config = dict(
    n_layer=8,
    d_model=256,
    n_experts=256,
    experts_per_token=4,
    d_expert=96,
    d_shared_expert=128,
    activation='swiglu',
    moe_layers=[0, 2, 4, 6],
    router_score='softmax',
    normalize_top_k=False,
    routed_scale=29.2,
    balance_loss=0.00481,
    balance_bias=False,
    n_groups=8,
    groups_per_token=4,
    init_std_router=0.00849,
    lr_router=0.0021,
    n_head=2,
    n_kv_head=2,
    head_dim=128,
    vocab_size=2911,
    norm='rmsnorm',
    norm_place='pre',
    norm_eps=1e-05,
    positions='rope',
    rope_base=10000.0,
    rope_fraction=1.0,
    qk_norm=False,
    attn_scale=0.0884,
    tie_embeddings=False,
    parallel_block=False,
    init='uniform',
    init_std_qkv=0.0255,
    init_std_o=0.0,
    init_std_up=0.0255,
    init_std_down=0.0,
    optimizer='soap_variant',
    lr=0.00579,
    beta1=0.95,
    beta2=0.95,
    weight_decay=0.1,
    lr_head=0.00885,
    grad_clip=1.0,
    warmup_steps=200,
    schedule='wsd',
    decay_fraction=0.934,
    decay_shape='linear',
    final_lr_fraction=0.0,
    batch_tokens=262144,
    seq_len=256,
    doc_mask=True,
    train_tokens=1110000000,
    steps=4235,
    dataset='wikipedia_en',
)
Below are experts of layer 2 (counted from 0) of a mixture-of-experts language model. Rows are named router (the router's row for the expert), gate (a neuron's input weights, with its number), up (a neuron's input weights, with its number) and show model dimensions 0-255. Each number is 128 + 32 x the weight over its row's rms, rounded and kept within 0 to 255.
Before each expert's rows: a language model's description of what the expert responds to. This comes from a sample of Wikipedia text that the model never trained on.

# expert 62
Description: Verb ending ed/ing
router [131 192  93 165 138 153 163 172 113 119 106 123 114 111 157 142 159 153  76 148  86 140 135 115  82 132  65 105  79 104 134 121  94 147 120 158  93 155  78 156 108 147  97  98 142 114 102 180 151 140 122 140  55  42 110 131  70 140  73 154 149 117  83  89 114 113  87 138 105 164 149  99 102 149 140 125 120 131 156 109  98 101 137  86 138 150 171 184 131 123 145 162 166 118 160  85 115  75 105 162  91 151  92  96 185 106 137 126 125  79 111 116  70 112 152 117 118 122 163 103 134 130 176 164 125 147  85  64 113 171 133 160 128  28 104  88  90  98 132 101 105 116 109 167 118 143 168 128 120 124 137 112 107  34 167  88  92 159 149 124 182 113 114 138  91 103 166 147  86 162 102  82 153 135 105 166 131  83 171 111 118 119 181 105  53  88 122  89 165 156 165  71 110 138 121  91 104 124 121 161 156 111 174 143 134 151 103  62  94 117  96 117 184  91 161 122  64  67 126 106 148 136 154 157 132 118 111 145  64 115 125  77 130 187 148 161 149 127 139 152 141 125 154 197 109 110  82 141 110 169 113 162 176 137 102 172]
gate0 [114 109 138 170  80 149 132 130 138 139 147  98 199  45 117 172 129  58 135 112 139 100 136  98  86 151 107 187 117 147 150 137 155 112 142 174 113 113 118  74 177 142 199 148 111 169 151 106 154 114 105 158 120  93 167 127 165 170  90 154 101 118 127 125 143 198 149 147 125   3 110 137  65 119 105 144 163 181  93 163 108 133 166 175 118 108 119 135  93  96 106 121 148 126 116  65 136  93 180  92  84 142 151 157 131 157 161  92 130 164  69 132 130 133 115  91 140  95 158 131  87  91 156 125 129 120 129 155 109 143 173 133 116  94 167 103 139  98 129 158  98 197 141 164 134 104 145  83 176 136  90  99 166 145 131 100 178 102 129 105 170 121 151 123 146 131 123 106  66 164 126  96 142 128 100 120 102 114 174 112 187 100 106 123 142 101 134 137  38 128 149 136 115 139 155 176 178 118  82 135 103 192  79 141 105 118 148 127 120 137 188  55 102 117 140 151 118 161 154 138 161 119 112  94 114 125  66  88 146 123 108 116  54 138 168 120 122 161  64 168 166 119 175 160 145 148 159  57 104 113  81  91 120 172 139 153]
up0 [105 124 168 143  55 105 201 134 128 116 124  89 172 101  75 167 129 127 128  75 158 174 127 152 121 110 103 189  99  84 134 114 123 152  70 136  91 126 127 133 159 134 110 207 137 162 105 108 165 136 118 170 163 141  98 166 138 161 152 103 126 127 108 109 140 142  87 129 121 171 154 131 114  83 128 150 140 171 133  78 147 140 148 148  91 149 161  55  99  90  76 157 154 132 104 108 145  83 167 161 127 151 132 144 122 140 175 126 158 143 108 105 129  40 175 103  82 199  98  75  99 117 130  94 153 129  91  99 129  81 118 142 165 119 103 161 106  70  53  93 193 138 141 127 174 154 124 100 102 146 129  75  98 142 118 142 147  94 169 131 158 134  76 195 137  85 149 104 115 110 198 206 112 164  88  91 177  95  95 132 100 128 185 121 152  96  97  83  92 114 133 114  99 163 179 150 105 129 162 153 112 126 131  97 156 175 132 167  72 111 102 139 112  78 172 127 125 130 174 102 123  85 102  50 162  57 128 121 113 153 122 119 148 135  57 152 127  84 138 152 178  79 112 140 116 128 142  95 141 129 123 151 143 105 111 169]

# expert 45
Description: Verb suffixes
router [140 138  84 135 114 158 168 151 143 114 108 124  90 103 130 105  86 131  81 148 119 126  79 123 113 122 110 129 140 119 110 128 148 109 134 168 131 134  87 153  97 143 117  79 126 120 134 153 115 159 140 162  43  99  95 186  69 133 118 132 141 131 121  70 116 129  77 140 107 176  97 119  22 129 160 111 117 123 177 124 113 131 191  76  97 126 181 179  95 145 133 151 137 110 165 100 143 147  87 146  80 139 139  82 223 120 101 137  97  80 116 116  84 115 116 150 146 148 189 161 142 128 138 121 141 140 104 104 126 147 108 192 126  71 121 109 122 116 103  89  90  98  99 151  98 118 173 115 148 189 147 132 141  23 150 168 100 106 132 104 172 128 162 152 114 108 162 113 163 109  85 108 153 123  92 162 110 102 147 127  84 113 163 134  83 122 112 129 172 141 138 101 111 144 119 168 128 124 136 147 150  81 165 169 101 177 176  65  21 121  95 117 195 111 186 103  88  81 153 124 124 147 161 180 122  51 123 148 140 155  97  73 107 202 110 100 128 152 130 181 147 158 188 131 142 102  93 118 113 164 131 121 153 140 115 196]
gate8 [129 137  90 115  85 205  94 105 126 128 110 104 155  94 104  79 115 153 181  86  77  83  52 128 159  87 190 172 136 145  69 144 153 108 112 150  68 136 133 125 146 108  98 143 102 188 117  78 158 165 170 111 145 152 133 147 160 152 136 101 149 118 113 136 136 119 172 137  47 143 163  68  92 118 112 100 116 170  83 125 120 152 117 160 146 161 165 103 132 114  91  63 152 102  52 161 127 167 157  94  37  94 104 112 181 100 116 155  87 154  54 122 153 119 128 151 115  71 128 139 102  90  53 163  98 118 126 163 124 159 125 145 115 172 156 111  88 141 140 165  97  61 146 101 162 126 134 169 115 108 108 149 114 135 102 107 188 174 161 142  97 125 111 115  87 149 118 118 114 157 147  97 137 158 103 157 119  98 126 106 155 166 104 114 133 114 145 157  82 136 163 160 116 108 116 146 171  99 150 176  83  89 118 160  67 110 135 134 144 138 134 130  91 111 105  76 110 122 107  83 152 111 160  92 171  76 144 139 112 118 136  26 168 108 144 114 120 135 142  92 128 116 208 106 130  50 133 104  96 153  87 171 145 117 129 167]
up8 [120 150  99 113 163 104  98 145  95 133 195 170 119 141  92 162 127 127 153 131 153  58 120 136 131 110 113  78 114 103 124 105 122 169 141 123 172 147 153 130 121 140 133 122 144 125 135 151 118 172  83 136 143  77 108 137 158 125  77 103 127  77 153 138 160 174 137 174 147  83 124 138 138 194 124  92 156 107 136 174 103 136 132 138 165 100 105 116 141 115 153 206 109  77 147 100 103 158  81 116 146  95 103 208 129 129 154 138  50 145 152 140 137 157 156 127 135 118 172  98  73 122 109 122 125 139  59 143 121  88 200 115 125 157 104 133 106 101  94 161 130 123  88  91 121 144 116 118 184 183 140 129 149 132 100 167 117 130 115 141 192 135  79 137  56 123 147 117  61 115 180 211 150 239  96 147 165 118  96 155 150 145  71 111  97  91 141 132 181 127 151 133 197 122 167 103  50 113  89 145  77  82 136 117 135 139  87 126 150  68 143 144 102 157 148 115 137 151  96 131 105 128 110 143 126 155 125 125 133 131 106  84 135  77  50  94 158 139  66  83 152 151 142 111 157  68 119  96 135  44 111  91  95  90  89 151]

# expert 51
Description: Month names
router [103 130 122  99 177  79 105 141 134 127 158 148 194  95 113 129 132 168 160 140 135 117 111 148  93 130  86 167  61 118 101 143  85 127 170 124 113  95 149  66 194 107 131  97  96 136  91 153  79 165  90 132 152 157 104  97 113 109  75  56 151 111 108 195 158 116 197 110 118  99 102 159 113 105 117 145 121 176  84 118 140 103  86 125 161 104 107 157 117  98  77  92 188 195  90 156 127 141 131  94 151 146 163 132  84  76 158 171 164 121 124 119 131 177 134 132 101 104  68  85  92 125  82 128 117 114 186 142 120 152  99 127  78 139  87 137 118 102 128 126  71 214 128 176 111 176 107  82  81 165 104 103 109 175  71  67 175 136 158 108  81  86 122 147 110  78 125 162 139 157 139 118 143  87 164 107 110 131  66 151 183 148 151 103 156 156 176 161 125  97 110 146  72 125 154 148 136 139 137  96 119 103 124 138 118 120 112  92 124 106 125 135 201 176 100 141 130 166  47 169 126 175 160 136 151 106 196  90 157  96 129 128 163 106 107 148 112 128  92 126 146  51 134 174 125 117  84 176  87 117 151 127 123 119 130 114]
gate0 [140  93 116 166 221 133 112 158 114  96 161  94 184 131 147  73 115 147 104 101 103 115  99 105 124 123  85 127 117 119  74 120  77 147  96 136  95 121 146 152  99 129 107 151  89 116  98 145  17 133 112 178 111 127 138 104 157 130 133 168 135 125  85 159 116 172 109  99 141  78 153 161 169 122 156 159 159 155 123 107 150 115 133 123 122  82 107 171 127 138  92 168 145 154  71 150 128 129 135 112 126 142 107  67 162 113 118 138 124 117 184 143 134 136 114 103 162  87 129 128 113 119 148 164  55 130  59 136 170 185 196  88  98 160 118 154 164 166 160 143 119 166 164 146 112 156 139  52  88 141 121 102 130 136 123 122 214 148 105 134  86 155  56  53 120  88 147 173 172 187 124 150  72 139 118 140 173 112 130 154 120 131 144 147 123 103 112 126 131 132 123 161  79  83 131 141 147  72 145 167 134 119 132 100 118 137 161 112 140 120 110 113 117 126 115 159 225 151 134  83 136 179 135 198 142 192 148 138  66  96 101 122 143 108  82 124 113 145 209 129  80 116 131 243  95 116 120 134 107 162 126 162 132 109 112 115]
up0 [175 109 135  96 175  73  99 161 108 100 135 126 106 155 129 117 150 104 101 172 122 143 140 133 143 127  88 111 113 119 102 147 100 127 164 110 108 126 111 135 179  85 118 131 132 146 151 151 181  64 154 157  92 135 131 132 149 117 109 157 163 218 131 117 155 104 130 204 121 123 110 156 191 147 147 117 147 179 135 125 132 146 171 114  91 152 181 111 137  75  77 151 134 121 180 123 100 180 180 122 111 166 109 108 160  97 153 100  95 129 103  51 135 108  68 120 180 137 120 117 142 105  52 118  45 112 111 174 113 163 102 138 110 120 102 129 160 173 138 155 188  97 106 154 100 133  95 127 203 132 142 105 139 104 171 181 165 180 159 169  93 135  57 139 109  77 126 179 143 210 130 153 125 131 113 113 183  96 115 117 155 116  62  83 120  91 148 127 112 150  45 199  94 113 172  72 108  94 146 130  50 160 193 112 112  74 144 142  95 121 128 139 107 116 122 148 120 126 145 149 152 126 149 125 143 154 134 141 121 135 121 145  97 124  69 153 120 145 123 188 204 113 111 137  47 103 129 136 136  94 176 116 118 144 135 143]

# expert 20
Description: Capitalized name starts
router [ 79  91 154 133  82 111 145 108 139 111 123 183 178 116  89 121 145 164 208  81 163 150 134 137 136 141 170 153  97 127 172 149 139 155 114 125 127 132 143 109 134 183 130  90 133 163 169 159 138 143 158 108 108 155 150 106 153 124 126 104 191  88 185 154 138  84 132 173 181 110 119 207 147 147 128 142 157  99 100  95 145 131  91 152 149 118 133  97 159 117 147 131  98 165 104 152 144 138 111 106 192 114 104 187 104 177 178 196 100  86 105 134 140 170 113  68 132 150  89 165  65 151 143 156 125 126 133 111  94 117  87  36 150 129 112 103  81  72 137  99  96 177 120 111 117 127 101  76  78  82 117  91 146 144 131 126 157  87 147 135 101  91 165 194 138 104  87 135 100  97 151 125 144 123 130  77  96 141 100 103 149 148 108  88 168 171 147 169 102 154  88 147 103 165 162  94 182 118 138  90  55  51 125 133  71  74 121  75 167  93 140 148 114 176  61 177 155 145 125 168 161 137 132 119 164 100  86 157 124  93 158 134 146 107  97 149  83  96 175  73 117 120  86  90 130 114 120 126 163  70  86 149  97 150 119 121]
gate0 [138 163  76 129 140  75 150 134  94 179 169 137  96 131 149 110 169 143 134 128 173  93 174 163 107  78  82 154 138 121 115 127 108 104 126 151 102 150 119  98 110 237 128 167  93 126 134 165 144 162  99 130  78 127 100 125 111 132 177 204 148 136  92 119 106 142 102 219 114 170 187 161 162 117 145 112 158 127 147 113 177 132 190 123 112 135 116  86  84 138 136 164 131  74 121 134  98 134 143  78  96 134 132  97 135 130 152 108 120  64 107 109 182  77 132 144 174  86 102 139 116 136 103 121 118 140 174 171 146 106 112 176  97 113 124 170 171  48  79 127 111  83 164 124 127 180 142  75 101 105 133 134  62 122 173 101  97  88 136 150 159 122  77 105 149 127 136 121 162 112 189 150  88 136 112  95 120 117 184  95 128  87 186 124 139 103 195 168 152 147 211 101 102 146 119  47 106 154 113 120 133 181 107  96  87 135  99 136 156  95 110 108 158 132 142 113 144 137 148 141 132  80 164 109  43 168 132 143 147 121  96 146 126 156 160 145 122 153  82 110 123 110 143 153 108 147 116  62  71 128 211 142 167 127 126 141]
up0 [141 155 156 102  98 105 159 131 124 130  76 101  92 152 132 105 111 113 145 110 105  99 133 155  49 154  92 116 111 154 132 112  93 123 107 113  97 127 180 113  93 122 170 118 108 149  77 108 108 128 130 121 129 108 174 158 157  61 138 113  90 107  84 182 119 161  80 152 104 121  81  71 151 142 106  84 183 135  81 118 157 129 122 147 136 191 145  71 197 103  92  91 133 133 101 118 146  92 139 140 124 103 136  48 142 165 168 142 127 170  90 123 181  62 116 123 102 102 100 141 145 195 130 122 177 139 144  72 139 122 167 123 133  97 159  85  77 128 208 147  99 180  89 126 125  81 148 146  68 140  91 146 148 108 106 141 128 128 119  87  83 134 127  77 185 126 183 129  93 134 111 130 114 154 135 125  94 145  54 163 146 125  63 139 123 146 146  48 181 149 103  96 156 153 133 113 136 160 112 117 178 110 126 117  92  86 151  98  69  85  61 103 133 145 131 160  85 115 114  94 162 140 135 149 122  93 176  99 140 171 157 159 136  89 137 209 125 146  63 175 163 117  86 120 146  88 140  79  87 138 106  87 144 143 196 111]